python train.py --n_layer=8 --d_model=256 --n_experts=256 --experts_per_token=8 --d_expert=32 --d_shared_expert=0 --activation="swiglu" --moe_layers=[1, 2, 3, 4, 5, 6, 7] --router_score="softmax" --normalize_top_k=false --routed_scale=9.64 --balance_loss=0.00229 --balance_bias=false --router_z_loss=0.0001 --router_bias=true --init_std_router=0.00877 --lr_router=0.00237 --vocab_size=5404 --norm="layernorm" --norm_eps=1e-05 --tie_embeddings=false --optimizer="muon_variant" --lr=0.00968 --beta1=0.9 --batch_tokens=[131072, 262144, 393216] --seq_len=1024 --train_tokens=1147000000 --steps=4399 --dataset="wikipedia_en"
Below are experts of layer 3 (counted from 0) of a mixture-of-experts language model. Rows are named router (the router's row for the expert), gate (a neuron's input weights, with its number), up (a neuron's input weights, with its number), down (a neuron's output weights, with its number) and show model dimensions 0-255. Each number is 128 + 32 x the weight over its row's rms, rounded and kept within 0 to 255.
Before each expert's rows: a language model's description of what the expert responds to; "mostly gets" lists some tokens that are sent to it at least half of the time. This comes from a sample of Wikipedia text that the model never trained on.

# expert 20
Pieces inside ordinary English words before suffixes like -er, -ing, e.g. engine, boil in boilers, kil in kilometres, symmetrical.
mostly gets: " engine", " offic", " Engine", " Writ", " lead", " Work"
router [125 103 125 122 124 126 128 184 141 117 106 145 149 102 129 103 100 194 135 141  90  70 138 102 155 108 176 123 100 144 164  99 150 139 150 152 117 121 132 116  65 163 117 135 166 124  77 124 138 103 161 150 164 110 114 112 166  73  74  85 112 206  80 165 158  98 166 197 151 132 151 156 151 153 148 157 125  73  89 103 113 113 157  95 111 133 178 131 181 137 138  97 113 116 120 151 150 154 102 177  76  98  97 105 116 147 113 171 148 140 100 138 121  79  98 160  78 164 151 127 145  96  60 119 142 110 100  90 123 106 119 120 226 161 142 131  69 142 138  92 136  52 164 162 154 142  57 150  91 162 151 159 112 123 135 202 142 148 107 119 148 150  84 173 153 125  50 103 173  85 109 132 184 112 168 148  81 103 117 187 149 153 158  90 127 145 123 122 129 139 126 130 142 124  95 129  62 122 164 168 148  69 101 124 129 165  61 125  96  85 146  93 132 144 148  64 163 180 143 153 147 117 144 163 124  96 134 129 110  92 145 107 107 149 123 124 139  86 114 184  98 113  70  91  88 120 129 121 161  88 163 210 188 188 142 124]
gate0 [184 108 147 145 176 149 113 118  89  94 129 141 108 145 119 152 153 130 106  89 126  93  85 162 147 136 102 106 160 109 111 155 122 195 131  49 130 137 132 117  83 111 172 100 207 180  52  66 168  98 161 136  89  95 147 123 106 139 110  97 109 139 115 133 122  74 142 116 146  80 133 100 145 132 110 158 157 106  76 118 147  79 103 132 132 142 118 112 124 117 113 115 130 113 140  94 135  59  98 186 131 129 172  78 123 117 141  68 195 128 152 111 103 172 129 103 139 118 119 141 140 160 103 125 176 112 156 143 122 178  88 151 157 135 150 123 146 158 105 134 178 155 169 121 150  32 121 135 147 116 121 144 106 143 152 118 134 135 131  91 119 145  74 173 105 106 118  90 106  85  85  93 165 113 134  99  90 168 121 200  56 112 126 132 121 189 140 131 141 166 198  81 154  92 111  69  96  71 122 140 164 100 163 117 138 130 139 125  92 111 141  97 130 144 150 149 170 117 140  98  98 104 161 152 101 105  96  89 210  85  96 125 155 161 161 128 170 107 219 195  75  95 100 133 143 114 100 167 159 203 146 199 153 146 172 107]
up0 [144  92 138 118 149 148  99  97 121 119  63 123 128 151 119 135 200  50 109 152 135 166  41 142 163 128 107 106 123 146 172 153  91 149 139  73 123 154 138 100 115 105 120 114 148  76 106 145 160 155 122 106  92  82  92 169 131  91 117 130 209 115  74 105 133  93  94 126 197  53 124 130 166 139  82 150 159 111 158 107 125 109 148 132 120  90 126  42 138 135 120 129 102 108 123  94 135 109 137 169 162 127 124 115 157 155 144  73 163  92 146 108  92  91  89 167 144 114 139 109 114 171 122 120 166 127 104  96 141 146 102 179 144 110 139 110 138 153 133 106 112 100  93  84 149 108  93 118 131 106 135 142 142 174 142 142 190 108 139 117 158  76 139  77 103  26 149 109 128 149 159 108 155 147  89  99 160 168 109 194  89  95  98 119 160 186 138 110 132 123 187 128 146  91 108 134 153 126 134 114 163 154 161  73 177 111  74 148 135 139 206 153 100  91 192 142  96 105 116 120  47 151 167 117  88  83 129 133 166 139 144 136 171 161 201 151 118 192 172 183 102  98  94 168 191 155 142 118 115 158 127 112 146 133 133 185]
down0 [118 154 130 140 143 141  80  76 102 110 115 126 144 129 110 108 113 106 127 189 151 102  35 138 130 148  85 155 162 100  79 109 118 127 120 140 169 105 125 137 100 138 116  74 119 126  57  64 147  73 121 147 135 165 126 128 148 144  82 118 139 152 106 114 153  97 130 128 159 124 143 139 207 115  75  94 173 123  77 118 133 131 149  55  80 133  47 211 120  67 158 134 105 105 138 140 136  88 105 180 141 116 160 122 209 143 108 165 148 112  86  94 176 152 155 151 166 117 143 126 143 161  96 142 145 119 113 117  60 150  92 112 133 173 112  95  68 173  52 182 108 119 161 200 137  83 182 151 132 150 159 141 132 126 122 176  95 123 166 157 108  82 141 133 115 165 168 171 135 114 137 116 133 178 123  54 178 151 126 159 100 120  96  92 141 167 138 150 135 125 149 116 134 100 122 142 108 178 175 120  71  84 170 132  24 127  55 115 110  82 127 163 121 173 144 109 160 119 115  99  81  91 123 130 140  97 118 137 151 107 143 132 149 154 158 117 141  91 151 164 135 104 116 147 181 176 124 109 133 150 140 135 174 140 183 110]

# expert 32
Interior pieces of technical, drug and taxonomic words, e.g. Madagascar, miconazole, nodosum, Rhizoctonia, aqueduct, often in species articles.
mostly gets: "sc", " ne", " bo", " co", " Arth", " te"
router [161 125 105 145 105 144 164 132 153  50 119 134 164 176  90 135 151 184 112 124 103  83  87 107 124 181 150 137 148 167 130 126 137 111 138  96 110 172 149 169 105 146 114 144 150 164  98 140 134 126 161  87 159 170 123 138 133 155 114 171 118 195 104  98 110 138 182 171 159 103 133 133  90 116 132 180 160  74  58 128 105 115  95 137 131 135 124 111 114 162 182 103 115 146  85 140  83 118  88 148 147 120 135 106 134  83 167 165 135 173 190 174  86 107  79 143  51 157 130 137 142  86 114 124  79 149 125 119 121 123 142  84  82 162 171  74  97  97 121 104 178  67 192 173  97 168  78 145 139 159 105 143 117  80 159 100 146 160  77  99 161 170  97  91 116 148  76  85 116 118 159 124 140  97 145 149  73  95 153 118 129 152 245  77 126 185 131  91 142 123 151 168 110 126 136  95 119 131 161 110 146  56 158 133 166 118  50 146 113  68 171  89 116 162 116 117 172 138 133 112 146 101 165 113 121 192  98  86 110 123 200 136 147 176  95 141 138  90 173 143 125 137 154 106 133 138 143  91 148 108  88 121 176 103 138 122]
gate1 [178 203 160  97 102 135  99  94 189 125 125 118 124 118 119 134  94  61 181 118 149 136  68 114 105 217 160  78 172 212  96 109 121 162 137  91 123 143 128  88 149 147 111 103 118  85 152 155 151 151 143  97 118 108 148  83 103 123 147 115 111  95 102  86 126 105  99 175  93 144  71 126  94 145 129 150 141 100  82 126  46 132 116 138 151 121 160 136  77 136 185 181 104 136  95 146  94 130 102 143 155 124 119 180 132 123 121 161  69 160 198 162 109 136 153 124 123 142 106  79 188 127 110 147 106 136 153  82 102  92 134 136 171 141 117  69 171 175 127  72 131 154 156 115 178 195 118 148 132 115  90  84 113 110  99  97 105 157 103 125 154 160 138  83  76  92 137 135 111 104 137 129 114 152  92 134 117 150  77 131 137  73 155 120 184 207  98 117 124 120 125 165  86  75 103 147 152 135 123 135 131 122 126 136  85 150 150 139 147  77 173 161 125 156 128 143 163 127 119 161 141 118  96  90  68 165 145 183 148  91 139 202 112 153 173 178 161 143 123 203 112  55 104 141  76 116  95 148 125 136 128  81 126 129 166 177]
up1 [ 98  80 134 151  84 198 118 173 109 185 133 169 130 196 144 193 142 107 117 141 140 131 159 159 137 108 136  93 128 129 144 174 112 151 146 155 142 135 140 167 121  84  60  64 143 138 119 144 174 109 131 182 130 140 109 164 112 120 106 114 105 113 134 160 126 151 130 147 112 108  67 139 104 172 145 151 101 146 102 104  58 125 130 140 134 183  89 136 113 125  88 120 144 146  97 119 167 133 121 178  99 154  89  94 149 138 126 114 168 166 152  71 118 172 136 170 131 120  98 134 124 115 100 145 144 144 133 139 131 198 107  67  88 112 160 113 161  87 114 147 123  72  90 132 139  91 131 131 128  94 111 171  59 143 122 110  91 175 111 135 131 197 119 213  97 161 143 102 143 164  85 165 108 157 147  84 116 105  96  82  98  82 138 130  91 171 113 133 101 145  62 123  76 128 122 121 104 100  20 166  94 106  84 126 156 110 150 166 115 128 105 222 132 131 154 107 232 131 147 136 154 183 127 201 110 115  89 120 142  94 122 171 149 123  98 131 116 170  48 121  71 142 160 115 132 141 120  81 127 151  87 128 148 132 154 174]
down1 [ 75 118 138 125 142  97 103 185  62 165 151 161  78 152 134 148 129 127  99 145 127 105 120 146 133 131 165 158 103 126 141 145  43 129 112 154 154 127 133 158 144 126 153  70 137 174  92 118 129 142 176 144 163 163 133  96 137 167  78 106 123  97  78 161 126 137 103 129 157 136 122 123 148 132 135  99 156 152 154  77 109 142 123 131 151 119 117 176  82 119 103  84  86 177 117 151 152 135 150 191  83 137 153  50 114 136  88 152 156  84 120 170 113 141  88 151 144  94 102  30 175 161 181 147 157  70 153 155  92  78  93 106  94 100 196 144 134 119  83  98 111 128 107  62  96 138 135 127  98  79 133 142 139 105  52  81 170 169 135  96 154 171 142 110  89 151 116 111 138  91  97 181 133 120 132 124 106 109 123  85  73 157 141  83 139 103 168 171  98 140 102 157 107 171 100  92 178 140 108 108 141 185  45  72 170 103 162 189 100 119 170 182 173  93 150 168 134 187 152 124 146 122 168 161 151 162 137 166 171 125 131 143 146  90  99 108 144 152  93 188  92  87 124 153  99 112 149  83 169  97 132 131 109 149 158 116]

# expert 13
Prepositions, mostly of, linking a noun to its complement, as in capital of, contract with, commissioned by, often in infobox lists and labels.
mostly gets: " of", " within", " against", " between", " for", " across"
router [205 114 125 102  89 123 158 115 150 144 133 100 172 148 156 105 102 176  83 138  64 125 121  94 167 153 187 116  88 151 163 122 199 102 130 103 165 148 137 123  85  62 140 132 149 136 119  85 186  84 115 119 201 147  94 170 169 116  91 156 150 157 100 181 145 183 155 100 150 152 135 129 144 142 102 117 130  69 154  79 108 200 102  97 166 125 145  84 105 182 148 107 200 118  94 164 133 159  71 133 130  83 153 124  51 105 140 129  69 134 110 146 140 129  99 152 112 159 131  90 148  73 137  96 155 142  73 100 156 131 160 124 154 178 158  95 134 130 135  95 115 116 159 141 134 138 122 101 136 187 156 137 167 160 146 141 106 120  47  58 150 111  94 137 159 133 119  63 110 130  98  74 170 103 133 161  96 125 133 153 121 140 117  88 167 113 135  89 130 208 140 194 130 146 104 126  77  77 143 100 185  82 141 109 185 150  91 165 157 107 133 119 171  90  98 104 116 170 152 102 128 128 192 132  85 149 133 100 128 154 134 105  88 131  92 132 152 174 124 192 133 141 126  82 105 110 102 101 130  97 119 160 124 157  85  96]
gate0 [128 121 122 110 113 155  96 167 145 155 110  75  46 114  73 133  65  97  74 152 184 124 156 107 104 139 167 144 156 130 147 171 123 166 127 111 134 120  76 110 134 127 133 141 152 165 133  50 147 168 127  97  99 159  94 155 143  63 130  69  71 103 145 140 132  94 115 133 139  92 150  71 150 114 116 109 109 146 130 139 141 139 117  90 145 159 133 161  84 119 157  47 131 157 156 133 156 146 165 195 142 110 160 122  96 113 103  12  93 144 101 131 107 130 172  95 122 130 116 183  97 119 159 172 140 124 137 106 150 145 131 132 127 115 145 158 114 117  62 150 146 156 125 124  74  45 152 156 183 105 113 121 118  48 135 152 151 109 145 105 128 136 111 112 187 120 124 127 153 160 112 150 186 124 121 112  99 168  41 116 114 119 118 140 105 177 213  96 120 122 146 154 203 165  82 106 110 147  91 118 153 151 122  92 151 159 100 138  80 194  66 104 130 122 175 120 120 158 135 125 106 113 111 187 140  95 127 147  84  95 136 146 167 115 145 200  86 119 111  72 120 101 137 112 182 121 181  82 114  81 142 149 158 146 108 142]
up0 [135 114 116  83 135 109 165 168 156 104 126 126 188 154 150  95 150 167 159 120 113 113 118 160  87 153  90 150 130  98  72 131 159 116  69 142 109 146 113 158 101 180  70 140  82  80 146 105  86  99 134  91 134  85 175 105 123 149 115 216 158 133 109 129 158  86 147 141  83 153 143 124 107 196 135 138 123 141 133 131 123 130 129  64  91  76 127 118 188 175  98 131  41 132 118  91 119 146 107 122 145 169  98 127  84 125  75 171 132  68  94 132 172 131  67 146 124 131 147 122 137 165 119 151 181 133 139 146 121 137 106 115 164 123 113  98 133 154 204 158 147 125 112 138 133 132 125  98 109  83 113 118 165 159 121 162 113 171 130 149 123 155 127 138 138 163 139 105 155 148 163 117 181  77 126 170 125  77 159 129 124 124 143 133  94 156 112 139 120 138 121  70  79  85 147 182 142 161 170 141 100 167 165 159  73  94 175 187 105 142 156 171  27 163 100 179 121 112 168 116  95 194 106 105 118 122 143  96 160 159  99  43 139 123  58 123 143 135 119 167 134 100 101 160 204 134 112 141  70  78  96 156 112 119  59 168]
down0 [162 143 153 207  70 151  67  67  80 156 130 111  31 185 147 126 140 147 158 169 148 151 117 118 141 126 122 167 137 153 185 145 107 132 159 139 118 164 101 177 124 135  57  82 132 154  78 130 160 166 106 170 120 182 120 155 101 125 153  68 133 136 132  69 128 176 137 147 133 128 133 105 167 141 122 124 119 188  77 128 132 108 108  72  95 152 111 163 114  68 169 138 206  85 157 100 145 144 144 154 137 109 129  80 150 137 120 109 140 117 124 166 152 158 171 115 100 102  95 121 165 130  91 138 139 140 171 131 165 118 154 140 122 131 171  84 105  35 141 130 143 110 108 128 151  82 121 125  96 175 153 114 140 152 102  59  70 146 106 192 172 124 106  29 130  65 165 153 132 144  89  77 146 124 136 185 130 132 144 149 143 110 159 118 145 118 139 127 166 125 149 118 105 134 114 138 120 138  74 133 118  77 101 119  86 196 104 120 140 111  57  74 187 111 132 182 134 167 165 129 146 127 111 129 140  74 137 131 171  76 100 152  85  83 133 161 134  83  65 118 100 137 127 101 130 137 176 118 123  96 156 116 155 105  91 132]